Weights of a small mixture-of-experts language model, trained from scratch on English Wikipedia: 13 layers, a variant of Adam for the experts.
Below are experts of layer 3 (counted from 0) of a mixture-of-experts language model. Rows are named router (the router's row for the expert), gate (a neuron's input weights, with its number), up (a neuron's input weights, with its number), down (a neuron's output weights, with its number) and show model dimensions 0-255. Each number is 200 + 20 x the weight over its row's rms, rounded and kept within 0 to 999.
After each expert's rows: a language model's description of what the expert responds to; "mostly gets" lists some tokens that are sent to it at least half of the time. This comes from a sample of Wikipedia text that the model never trained on.

# expert 5
router,182,180,197,200,193,223,204,191,212,160,270,235,178,183,190,190,220,210,180,187,175,195,199,204,204,209,201,209,193,191,167,202,183,190,224,202,185,220,217,194,239,167,189,192,157,168,202,206,214,170,213,202,166,180,181,164,202,228,184,212,233,179,204,232,169,219,201,193,182,185,202,190,197,209,233,226,191,230,197,206,186,174,216,173,149,206,182,184,162,213,182,172,197,213,194,182,217,215,199,200,201,225,198,238,200,166,178,172,206,175,214,214,230,175,217,195,197,180,224,179,195,188,207,203,208,167,180,182,201,214,197,165,214,207,197,207,157,210,232,190,162,203,202,177,191,197,210,195,177,230,213,189,200,170,214,177,171,201,213,214,222,194,190,190,155,163,230,180,188,212,219,170,227,203,202,183,205,172,202,218,168,219,202,221,195,225,171,183,218,204,172,209,226,183,213,206,223,218,214,176,173,187,207,227,207,209,204,188,210,200,219,200,200,191,174,200,189,183,186,196,227,188,224,226,188,178,200,168,181,172,166,155,171,198,197,183,209,194,216,193,182,194,182,216,195,195,231,210,200,184,202,215,163,193,208,149
gate2,214,200,204,196,203,198,190,166,192,223,183,185,237,217,192,187,165,193,198,246,203,197,203,188,225,172,193,217,233,211,201,222,206,207,151,187,159,189,187,185,198,193,202,168,172,186,211,208,195,208,180,226,170,214,177,216,202,165,198,221,204,230,232,219,198,200,176,203,171,219,223,257,188,199,211,154,206,210,223,194,203,202,194,216,202,195,195,248,183,213,213,240,192,228,189,189,212,197,226,227,238,218,206,212,176,213,208,206,212,213,199,224,172,223,196,177,200,241,208,219,175,215,228,183,227,239,204,205,196,209,252,223,179,182,212,187,215,233,203,191,179,164,200,205,211,241,209,214,229,225,161,207,207,189,225,199,225,200,184,193,203,183,180,225,173,169,170,197,203,180,183,236,198,189,228,216,183,193,172,190,192,201,165,185,159,157,179,210,160,199,182,171,174,193,196,196,195,207,206,193,223,224,208,189,184,225,184,176,189,192,221,214,184,174,211,216,156,201,198,204,222,206,167,178,203,210,201,185,205,196,206,203,209,203,192,180,226,204,181,220,209,206,213,192,207,195,171,206,190,216,184,190,220,216,169,240
up2,215,188,201,226,221,216,183,225,190,204,190,189,207,243,178,143,229,232,193,216,208,174,160,220,207,210,182,219,164,196,161,223,229,204,235,190,210,195,224,230,192,201,180,179,180,189,181,214,180,181,182,171,202,202,217,215,197,161,215,176,195,185,162,194,202,214,183,170,204,207,192,205,210,201,251,199,221,184,206,212,208,197,200,211,236,193,221,201,219,210,178,233,198,209,236,197,184,171,171,226,187,192,200,195,197,199,207,177,200,222,202,187,202,179,183,214,226,168,218,208,177,206,168,188,219,202,215,188,189,222,183,214,224,216,209,207,173,203,234,202,173,229,200,212,206,203,175,201,225,195,235,202,197,188,232,201,185,210,182,211,196,208,216,208,219,217,193,194,231,201,199,219,191,210,184,177,175,183,202,223,189,206,181,198,202,209,183,212,207,221,216,194,209,181,192,241,212,189,158,217,221,219,176,219,185,173,193,209,208,147,211,210,218,227,211,167,198,231,201,218,193,194,228,178,208,180,173,202,208,258,251,193,172,214,203,228,160,179,210,173,188,238,210,226,200,200,210,196,225,150,202,203,196,178,175,238
down2,182,188,204,193,217,218,206,211,181,197,254,190,181,211,203,190,196,185,187,190,183,230,232,174,227,165,212,205,205,216,176,206,213,221,191,219,182,205,220,167,192,192,206,187,185,196,193,201,175,206,180,204,179,186,221,203,195,190,187,195,194,205,176,199,181,188,200,227,200,149,230,213,199,186,189,240,214,215,180,198,176,233,194,241,160,200,203,191,226,208,184,207,174,196,205,217,182,182,189,213,246,179,185,211,197,208,193,197,218,202,204,196,213,210,221,216,244,180,200,161,238,218,186,156,217,230,201,201,230,194,174,180,213,216,194,217,224,176,188,199,191,189,164,216,193,189,211,178,188,171,208,185,219,224,178,220,225,186,195,231,199,157,180,204,179,183,182,218,220,231,213,203,197,200,174,213,156,244,216,216,204,200,161,198,225,202,184,146,179,172,188,189,203,200,217,222,204,173,207,193,234,208,229,226,193,203,218,218,182,193,200,201,189,162,224,223,221,242,191,199,206,241,202,203,196,183,213,204,186,200,182,235,166,186,180,201,223,221,203,182,194,213,218,223,220,210,220,163,219,194,199,194,223,259,201,233
It responds to: Table separators and periods
mostly gets: " Kam", " Do", " Ma", " Carr", " %", " Sim"

# expert 2
router,216,203,196,229,197,198,196,201,204,209,154,218,191,163,204,211,204,211,194,203,189,184,230,224,196,199,216,213,210,235,164,198,198,193,201,205,212,190,198,194,187,204,243,201,190,210,198,224,194,199,188,148,257,191,140,195,207,218,181,198,227,189,158,154,184,161,218,180,195,169,199,187,212,206,209,197,196,171,231,195,196,197,203,186,224,235,204,217,225,213,186,215,221,200,215,219,183,200,214,153,167,218,230,205,192,221,246,181,209,192,196,180,183,189,236,202,198,188,220,203,170,198,221,218,185,192,209,222,229,181,204,215,209,165,193,197,191,188,204,198,179,192,202,200,208,182,233,192,200,188,206,186,205,198,193,169,182,205,200,159,190,209,222,163,215,184,218,166,180,177,210,213,175,198,199,197,176,180,186,175,183,234,157,187,223,193,209,185,197,193,244,177,181,190,189,210,199,201,172,187,199,183,188,197,151,185,157,203,205,201,161,182,204,186,217,148,191,190,214,207,210,247,196,185,244,193,191,217,220,232,215,194,192,204,190,194,202,243,191,206,189,210,197,214,231,230,205,182,157,184,235,204,195,200,199,213
gate2,189,179,234,168,236,189,213,214,207,215,181,212,206,230,223,194,182,167,188,209,203,188,221,177,202,210,189,220,171,199,198,165,226,219,202,219,229,193,199,220,236,209,191,193,229,193,190,216,167,175,207,207,184,201,186,157,177,185,171,195,195,190,201,185,238,232,222,217,208,229,210,203,169,172,206,209,195,203,194,212,232,243,195,230,216,197,229,219,191,208,201,199,218,186,196,188,218,193,207,194,196,212,203,217,174,223,220,211,170,210,218,232,174,205,211,207,192,197,185,177,194,186,241,200,218,245,235,217,174,206,203,229,215,204,221,175,205,182,209,260,198,247,214,195,202,230,199,208,215,188,197,220,200,177,214,219,186,193,210,178,192,200,138,178,179,209,214,210,192,217,203,214,196,207,201,213,229,208,200,168,236,189,178,225,190,210,208,186,174,178,200,219,186,173,216,152,164,190,202,181,211,195,212,185,166,183,219,194,236,222,209,196,202,229,218,185,184,216,174,186,187,221,224,254,182,230,216,199,200,185,217,227,207,195,226,226,178,158,213,179,202,157,239,190,184,191,188,180,215,207,201,185,207,212,201,208
up2,190,185,181,203,212,229,180,183,162,198,204,216,182,190,164,225,228,201,227,193,200,213,201,181,216,191,196,176,252,187,223,206,201,205,200,179,187,211,209,193,201,203,208,212,200,204,207,211,169,213,258,215,217,177,201,201,196,196,215,165,180,183,185,177,195,176,184,212,181,190,196,213,199,220,267,177,232,201,174,166,213,175,187,192,188,206,177,192,224,210,204,208,204,212,189,225,196,208,199,186,166,202,184,177,215,166,157,224,197,193,205,204,243,211,235,200,203,220,208,173,218,171,198,212,197,180,191,214,232,176,210,174,200,230,212,208,202,205,213,167,205,167,191,207,191,203,186,174,242,185,206,216,173,211,197,193,203,204,221,259,201,202,226,189,190,201,216,199,215,167,194,207,183,159,209,208,176,217,185,198,204,210,221,168,212,185,162,175,213,226,192,168,154,193,152,218,203,184,189,208,192,202,209,198,195,227,184,190,172,154,177,211,188,174,214,200,199,237,182,212,178,181,206,193,211,170,161,186,190,227,165,176,203,173,208,227,241,213,220,210,243,219,208,222,200,181,198,179,210,185,178,201,213,184,208,213
down2,222,204,217,176,197,185,200,172,198,204,180,223,218,205,223,206,176,225,214,194,193,174,244,202,220,219,191,222,196,174,211,185,220,170,211,167,197,171,197,204,216,195,202,197,227,222,211,223,176,178,209,204,188,203,221,210,168,179,195,203,178,190,181,217,214,200,207,190,190,212,212,191,194,211,216,182,210,196,222,209,173,198,169,196,184,196,239,202,227,185,205,183,210,181,165,211,165,206,174,168,181,197,211,178,178,183,244,217,202,187,192,169,177,224,196,206,199,215,197,154,217,174,242,242,207,213,175,225,200,222,211,217,192,202,193,209,193,202,236,208,178,180,195,155,163,200,185,233,234,197,224,202,179,202,211,196,219,225,206,235,173,219,207,188,231,241,172,177,230,208,230,220,198,187,220,233,178,194,199,184,181,210,208,189,230,195,181,211,167,169,210,181,215,214,201,178,184,189,249,200,197,214,230,204,200,219,211,189,219,206,212,201,160,172,210,180,213,184,218,183,222,201,201,197,192,174,219,204,212,192,213,186,165,201,188,162,221,150,216,213,181,194,220,173,212,150,155,238,197,196,197,204,195,238,208,181
It responds to: South Asian and Slavic names
mostly gets: " Christian", " Bh", " Ash", " Kal", " Pakistan", " Socorro"

# expert 6
router,134,194,200,211,211,213,183,196,197,160,253,262,172,210,182,182,203,215,188,191,175,199,193,220,202,210,217,199,214,197,197,190,182,159,198,189,189,204,193,157,196,183,215,203,201,176,198,212,186,203,173,199,214,199,181,247,198,206,192,217,219,192,214,221,184,199,209,206,182,174,194,190,211,200,228,207,205,179,244,174,168,160,202,190,188,193,200,153,158,185,190,211,203,212,164,223,226,204,182,212,248,180,182,206,213,194,180,189,211,193,191,207,231,200,174,190,205,236,186,187,208,184,221,178,195,175,191,174,186,172,194,206,217,160,202,218,180,198,213,183,182,166,214,208,200,205,177,152,215,209,178,182,223,225,215,174,181,202,210,227,186,203,187,167,200,199,206,201,188,207,223,191,233,213,210,208,175,194,172,216,153,244,188,212,199,186,178,194,211,198,182,174,205,189,213,182,211,192,236,205,212,212,216,238,212,228,213,196,198,142,201,230,195,189,185,184,175,191,189,232,183,191,197,177,192,202,213,200,181,183,219,194,185,216,190,196,177,175,209,232,192,191,232,184,172,212,213,213,246,160,201,205,204,211,202,186
gate2,180,207,190,195,225,232,206,213,210,208,203,207,152,203,217,199,201,218,204,186,219,212,202,151,207,172,186,175,215,217,239,192,212,222,159,225,209,168,200,208,204,187,205,183,185,210,208,217,179,198,182,195,214,263,199,199,180,209,205,182,177,201,208,202,179,190,202,226,197,203,222,203,229,158,221,199,188,194,209,208,200,191,222,175,203,195,216,211,188,210,191,194,217,222,182,168,217,210,208,218,151,166,193,219,192,201,199,205,187,205,213,210,188,222,239,211,205,237,206,203,190,242,217,191,220,193,211,204,172,174,196,209,220,203,183,197,208,204,174,218,169,193,185,204,239,195,239,180,196,189,218,236,221,188,229,217,211,161,171,145,184,183,219,221,201,217,183,231,188,188,198,227,204,176,175,182,189,185,234,188,194,201,191,157,229,228,220,224,205,180,207,228,193,194,193,196,230,230,205,191,215,187,143,172,180,195,208,175,200,213,191,201,163,188,209,205,197,198,209,232,218,215,184,176,192,179,178,205,225,172,199,236,200,241,226,203,183,192,167,198,194,165,180,196,204,215,173,177,178,234,212,181,169,226,171,202
up2,198,208,179,183,197,190,238,199,247,185,171,199,204,185,206,206,222,209,196,195,196,193,188,191,209,196,209,186,180,176,193,180,180,176,232,216,236,225,186,203,203,187,187,221,205,217,192,195,205,249,178,222,185,206,209,243,186,184,215,224,206,188,211,195,176,187,156,203,185,187,194,190,193,195,182,214,209,198,224,181,186,201,199,217,166,179,201,155,177,223,201,164,171,215,219,216,177,171,200,203,195,183,192,171,211,228,193,199,197,221,223,182,207,198,200,245,168,219,188,205,211,209,199,197,198,193,196,190,210,194,179,227,190,209,186,195,179,167,192,210,199,213,197,243,171,192,143,197,180,166,219,166,237,212,189,193,235,220,157,226,247,223,189,198,216,206,205,236,174,200,209,157,185,201,223,196,231,236,221,199,199,185,206,208,203,204,197,152,198,172,211,210,193,192,211,245,241,188,217,194,194,191,215,238,183,230,180,205,177,206,172,225,226,225,201,200,179,196,169,211,225,236,194,217,213,204,184,199,164,218,191,232,192,170,227,231,182,190,219,220,222,219,208,175,185,200,199,203,218,180,219,230,224,189,189,195
down2,202,192,201,198,217,221,218,187,211,209,151,177,247,250,234,140,180,183,179,186,233,189,212,239,229,203,164,194,214,155,205,216,200,213,209,203,213,230,172,169,219,166,213,205,208,206,214,154,201,204,185,190,191,206,147,215,183,179,202,227,194,205,204,186,176,238,171,194,202,158,193,219,220,222,196,207,177,198,191,188,172,211,217,206,200,170,212,176,181,232,218,205,201,146,167,205,190,196,190,184,214,202,198,183,248,196,186,189,229,174,180,194,195,190,183,205,211,200,186,195,174,202,185,176,191,173,199,176,194,216,185,229,187,199,181,191,202,179,195,217,192,208,202,210,190,211,194,222,218,192,163,214,215,207,169,209,165,210,207,184,174,231,202,197,203,214,214,177,227,210,203,204,221,187,180,207,208,207,201,227,186,209,192,227,189,198,199,180,224,179,198,223,187,201,191,221,200,197,198,190,211,190,199,207,216,207,187,178,172,223,198,199,123,193,191,212,197,195,198,230,201,210,185,197,214,192,165,165,184,187,180,195,221,157,201,200,183,216,195,175,196,211,208,213,204,180,150,201,205,197,254,219,223,216,195,218
It responds to: Abstract noun endings
mostly gets: " example", " social", " dance", " characters", " style", " idea"

# expert 11
router,193,139,202,206,202,201,203,201,224,223,181,181,191,216,191,174,206,153,179,203,182,196,202,199,201,212,199,182,167,207,166,204,202,193,166,202,204,174,208,152,193,225,179,178,217,193,197,191,206,234,217,221,178,211,220,151,202,199,225,223,187,190,222,202,234,216,201,202,236,238,200,189,213,192,191,208,212,233,231,210,188,246,197,162,203,220,181,221,194,195,224,189,177,212,192,221,243,180,176,200,227,196,163,174,195,164,175,219,219,214,234,207,193,229,209,176,186,192,206,198,202,202,207,154,189,215,191,212,188,179,190,192,210,201,205,204,206,212,161,213,226,209,201,199,237,205,178,194,242,183,206,218,195,221,200,231,204,206,195,228,231,194,187,224,177,221,185,198,215,197,160,228,211,205,162,222,215,215,203,202,192,199,224,204,176,203,205,209,222,167,177,217,196,217,207,233,186,198,212,176,202,201,188,192,195,209,202,204,211,250,224,250,196,212,181,243,230,206,188,167,216,185,202,220,187,189,249,198,172,184,228,200,204,195,203,202,208,196,193,156,190,194,206,237,186,151,179,211,204,227,190,194,194,203,208,218
gate2,188,168,215,206,216,138,191,199,215,221,187,199,238,238,190,165,216,203,209,173,170,214,181,261,190,179,169,206,233,213,201,176,245,233,221,199,191,191,233,167,176,200,213,227,227,201,197,212,218,178,188,155,196,182,191,218,175,191,172,201,212,185,184,223,215,194,217,198,226,208,215,186,240,210,189,197,220,221,169,207,178,218,183,194,208,197,189,200,217,173,208,235,211,199,213,207,229,197,180,214,226,184,172,211,196,208,206,207,247,214,177,190,232,169,224,219,227,186,173,200,201,223,207,181,154,209,177,198,207,210,194,211,209,179,213,198,212,168,229,188,192,211,193,192,174,185,234,233,159,209,213,201,194,174,177,186,209,201,194,198,205,206,162,218,200,159,219,207,194,225,180,207,206,219,212,192,197,219,212,206,212,205,183,218,165,214,220,204,167,193,201,180,162,225,192,173,227,199,189,228,208,219,208,230,181,192,181,222,190,177,182,207,202,211,231,184,200,220,212,205,194,246,214,209,193,218,197,195,203,193,175,185,204,209,199,230,197,184,202,226,185,208,185,228,188,196,212,237,160,189,242,194,192,223,208,203
up2,226,234,175,202,209,235,182,209,198,130,211,228,192,211,212,186,199,181,205,209,217,231,205,192,194,182,237,210,185,200,179,193,174,193,208,217,193,218,173,238,197,191,198,163,194,179,195,204,195,222,207,208,177,200,194,208,177,165,215,200,202,193,202,201,215,208,214,202,171,230,225,178,154,178,210,206,214,163,173,224,238,165,215,169,195,153,158,203,147,209,201,180,220,174,178,228,199,217,218,194,235,192,200,218,192,183,197,190,151,208,195,176,180,201,217,195,181,189,236,180,205,218,192,216,183,196,230,194,220,189,197,179,162,204,209,184,191,212,184,195,201,219,214,213,196,182,194,172,181,146,174,179,223,196,220,193,163,206,179,199,205,180,251,206,192,201,189,186,216,214,212,189,182,190,182,227,235,166,177,183,190,185,192,203,204,234,181,208,224,186,203,166,204,187,202,237,246,196,185,208,183,180,217,204,179,215,211,197,186,197,214,211,194,180,195,222,203,226,209,201,210,186,198,193,207,166,204,192,207,230,220,195,171,159,186,182,214,220,205,188,211,223,210,204,201,198,206,182,233,193,193,212,204,146,202,181
down2,210,211,198,194,218,171,203,198,169,165,164,225,198,187,192,181,215,175,158,222,188,238,210,236,233,203,213,238,207,184,208,177,171,189,213,183,179,239,201,187,170,225,181,139,197,230,200,205,184,195,200,179,197,186,188,194,180,193,220,188,171,238,194,238,185,178,184,179,217,164,226,169,208,184,218,177,229,226,245,206,182,219,183,218,231,174,215,201,200,199,190,177,214,165,209,208,204,191,218,178,203,221,238,176,182,149,228,179,175,179,191,183,201,177,199,210,191,204,195,187,202,196,215,187,216,177,243,193,241,202,213,227,222,193,222,203,201,199,169,210,186,206,184,198,177,203,219,207,177,184,194,218,216,170,215,225,205,204,214,231,208,197,221,186,223,205,203,198,207,202,204,204,202,231,208,160,217,187,235,209,216,194,212,185,204,226,196,226,201,187,178,149,197,172,225,180,193,166,180,206,166,209,180,246,201,192,226,215,198,163,198,205,155,195,209,218,203,203,204,197,180,207,232,197,222,192,224,202,204,189,161,193,217,184,202,182,180,197,189,187,202,180,199,200,172,206,191,192,180,209,214,205,183,184,176,190
It responds to: Mid-word verb pieces
mostly gets: " adm", " Ed", " lit", " Court", " concert", " Patri"

# expert 10
router,133,206,196,165,198,206,191,199,206,233,161,165,195,214,184,235,194,263,208,199,252,201,209,212,201,201,220,150,222,161,244,200,244,222,195,182,156,187,211,238,222,180,201,214,201,226,211,192,187,204,212,245,191,197,217,244,198,226,214,168,190,202,194,195,197,245,171,217,195,192,208,207,200,202,222,197,178,210,156,210,197,203,194,226,222,185,217,234,202,199,194,205,176,196,229,186,197,180,215,232,191,179,208,166,199,212,179,251,180,197,170,194,205,190,194,194,198,198,198,215,202,231,188,215,231,176,199,199,203,177,199,189,184,205,212,178,201,200,230,224,189,182,201,213,178,208,193,215,197,226,198,199,177,215,185,193,202,194,229,179,202,194,225,236,191,212,198,216,237,175,203,189,226,213,209,200,207,195,192,200,227,187,220,217,209,166,222,232,217,172,192,218,187,222,210,194,195,175,190,223,211,211,205,218,207,200,193,200,203,215,214,175,205,256,186,184,194,187,196,163,191,201,193,222,199,208,189,201,201,186,195,193,204,197,193,200,198,221,156,215,214,202,185,140,224,193,193,218,221,214,162,217,204,194,200,228
gate2,242,206,215,188,200,215,191,214,184,195,180,220,223,178,176,207,194,181,194,190,193,170,187,216,194,205,227,157,199,208,160,193,176,206,196,186,177,174,222,187,224,228,248,194,202,179,209,161,193,198,210,175,179,217,227,214,168,169,204,184,205,185,199,183,214,212,231,187,198,209,201,185,186,181,202,234,227,180,225,202,200,238,190,194,231,206,203,211,197,227,200,191,208,194,205,201,236,205,192,208,174,192,173,197,222,201,172,141,214,209,197,181,224,216,223,174,188,233,194,232,192,220,195,197,212,211,229,201,203,188,242,220,210,210,212,207,160,187,179,252,193,211,203,149,227,204,182,203,162,192,197,199,204,180,205,196,198,170,184,225,194,185,240,191,210,172,192,208,176,210,193,238,200,206,200,226,196,205,191,181,198,215,172,204,179,163,184,196,238,190,206,180,185,222,212,214,195,209,220,167,203,240,205,196,218,179,185,179,213,212,213,209,184,220,229,202,200,183,205,184,170,214,214,232,155,205,222,240,149,201,196,204,177,196,212,194,224,229,209,181,237,184,184,172,211,211,200,223,190,200,157,219,221,202,207,234
up2,167,185,192,211,200,179,205,187,198,183,211,186,177,184,226,211,244,209,190,173,182,169,231,196,183,211,205,187,240,215,170,188,208,186,201,187,198,203,239,210,228,172,222,169,213,175,215,184,175,183,202,207,155,208,197,202,191,202,192,169,175,241,230,182,204,189,171,229,198,239,195,244,209,195,198,231,185,183,202,241,224,199,204,177,167,225,215,203,190,212,199,198,213,186,198,221,224,202,189,198,174,175,254,212,200,169,179,190,188,176,247,201,167,178,199,215,221,238,212,227,234,218,249,207,214,196,201,202,200,209,214,202,179,181,188,224,156,173,204,229,201,188,206,209,208,182,205,153,207,204,153,206,209,197,194,204,212,195,203,215,206,225,239,203,193,231,191,170,181,190,185,219,190,221,199,208,202,201,216,216,206,223,156,186,195,196,216,191,183,186,192,193,196,202,238,176,153,206,217,157,210,214,180,207,201,150,218,157,184,200,204,203,183,210,177,180,234,196,220,203,193,207,212,193,205,228,185,199,191,221,170,187,215,181,181,198,173,188,180,213,206,189,204,179,198,198,196,217,215,202,175,196,202,207,170,216
down2,224,181,202,201,224,176,201,199,182,200,189,203,203,220,209,210,162,188,179,191,200,192,208,204,215,211,167,184,197,211,214,202,192,203,205,180,202,178,166,214,166,192,187,209,206,192,189,174,214,230,161,196,205,232,192,183,240,205,224,221,204,199,185,189,149,187,218,181,169,214,211,202,205,210,208,201,274,175,214,205,208,235,181,224,222,199,182,211,185,201,178,210,216,192,211,198,202,169,215,171,188,208,156,230,224,225,208,184,205,166,204,213,199,172,191,244,263,195,215,191,187,201,180,159,181,167,194,186,217,196,225,178,173,193,185,153,187,213,219,197,178,207,170,219,219,190,192,225,196,221,168,248,204,238,185,163,220,195,218,176,202,196,184,190,183,175,190,225,180,229,175,216,226,213,212,204,242,205,198,206,222,192,211,191,173,211,182,224,182,224,219,196,201,200,175,197,194,190,203,210,173,174,173,222,198,191,182,197,206,205,214,199,245,191,199,194,205,220,190,222,218,215,207,180,157,193,206,185,225,183,189,221,224,201,206,190,210,211,211,194,212,167,185,218,215,211,205,191,238,198,196,198,177,162,183,246
It responds to: Capitalized title starts
mostly gets: " Mid", " Young", " Night", " Your", " Fly", " Mam"

# expert 1
router,228,186,195,185,201,185,200,205,207,244,173,218,187,213,207,212,202,157,200,206,195,183,185,195,200,184,228,215,187,195,214,210,206,215,239,186,245,187,197,192,209,189,176,214,220,206,188,213,206,212,193,193,185,197,247,204,201,185,190,188,166,220,216,217,168,171,203,200,193,201,175,220,211,205,196,190,229,169,169,216,196,180,208,241,182,197,189,155,200,195,192,195,211,182,185,179,174,191,217,210,222,233,200,239,215,241,207,170,207,199,202,202,191,207,211,180,213,231,193,204,209,184,173,200,202,214,215,214,183,221,199,199,152,251,214,199,223,194,190,167,184,243,213,199,180,234,200,203,138,173,221,199,213,203,212,173,188,194,161,207,212,202,193,194,201,164,199,219,179,238,175,199,190,203,224,191,200,180,211,219,236,183,217,195,222,216,216,217,165,237,179,195,249,229,225,175,212,225,217,217,215,203,211,164,210,157,188,200,185,185,191,187,199,178,202,176,177,187,200,210,175,199,187,212,201,209,200,191,259,228,208,202,193,234,233,203,199,174,233,194,212,188,164,211,216,231,215,201,220,216,216,159,194,197,197,199
gate2,193,205,193,188,209,177,205,196,207,192,280,196,216,228,240,244,165,203,192,186,220,188,211,171,207,187,183,208,185,234,198,174,175,224,205,184,183,201,199,183,166,231,192,204,215,180,210,213,190,200,212,223,201,193,194,218,200,175,174,196,177,221,191,187,212,179,171,197,210,172,214,210,199,193,170,179,226,215,200,198,228,221,198,181,213,238,215,223,215,200,182,195,217,187,201,226,220,198,206,212,195,183,204,179,175,198,236,219,186,206,194,202,178,138,208,196,202,218,195,227,209,192,220,207,197,164,190,209,166,206,226,191,224,198,175,190,216,206,217,211,187,191,222,244,198,205,234,229,232,228,221,226,196,164,184,202,233,188,217,180,163,219,201,205,185,198,180,205,205,163,234,183,202,179,220,199,229,229,208,178,216,195,182,215,220,214,226,220,174,228,215,157,191,203,212,230,179,192,190,242,180,199,181,185,162,183,197,197,187,168,183,163,206,180,208,227,189,182,208,184,180,179,190,232,193,185,158,215,207,211,204,242,197,189,199,188,198,194,170,231,219,217,173,208,200,198,214,202,206,204,209,217,175,225,242,189
up2,186,222,182,215,185,193,207,179,207,176,192,203,188,193,207,178,205,170,243,174,214,184,164,183,204,205,214,218,192,199,191,184,253,199,222,216,187,215,208,223,241,198,257,159,179,201,163,195,181,217,168,195,195,216,199,212,200,189,202,210,205,195,206,198,194,235,222,194,201,183,212,190,190,208,203,176,174,205,238,154,186,206,192,211,189,206,160,177,168,189,203,183,246,206,222,237,174,167,209,224,187,185,189,220,203,194,175,196,232,201,189,199,218,190,196,165,196,234,176,183,239,187,158,169,249,247,227,188,218,178,184,186,183,206,223,199,193,182,210,157,194,185,205,170,245,165,179,169,184,206,195,217,188,219,207,214,177,221,193,207,213,173,166,187,207,199,194,213,188,224,202,178,242,167,196,186,188,198,175,213,211,208,177,177,185,204,197,226,214,188,229,207,222,191,178,197,215,209,198,213,185,223,221,214,199,190,203,211,216,215,207,195,195,169,224,188,205,178,207,247,183,186,206,178,220,213,182,231,209,197,233,216,168,185,203,197,200,170,220,216,212,184,220,194,184,191,206,198,217,184,188,202,213,237,185,214
down2,191,180,202,202,203,185,189,207,198,200,195,193,210,213,217,188,178,210,177,142,191,192,213,221,200,239,220,184,195,191,234,187,182,182,203,215,270,189,209,211,179,186,221,225,205,211,230,191,187,190,218,187,210,238,202,209,176,172,185,225,154,206,236,202,249,198,222,206,174,216,217,213,221,202,207,211,225,154,193,193,168,182,179,233,175,183,207,169,192,184,194,219,195,183,212,212,151,213,238,206,220,166,206,189,215,160,207,209,179,180,206,230,195,196,219,181,190,171,178,208,226,171,196,190,193,200,213,209,194,213,218,216,162,184,212,194,164,183,207,199,173,196,225,216,211,163,241,234,192,176,194,223,164,206,203,232,218,191,206,213,201,204,194,210,203,183,195,171,195,235,188,213,223,204,212,199,221,218,212,205,172,178,195,199,204,197,208,202,192,168,167,232,210,259,205,197,201,204,209,175,175,178,212,183,246,206,205,189,220,196,209,211,208,220,194,213,187,208,210,161,194,166,177,205,211,230,165,197,217,211,170,203,198,195,203,172,181,189,205,212,168,197,178,199,204,192,190,180,186,207,243,181,224,195,190,217
It responds to: Nationality word endings
mostly gets: " French", " Ana", "Japanese", " Jewish", " Chinese", " Kong"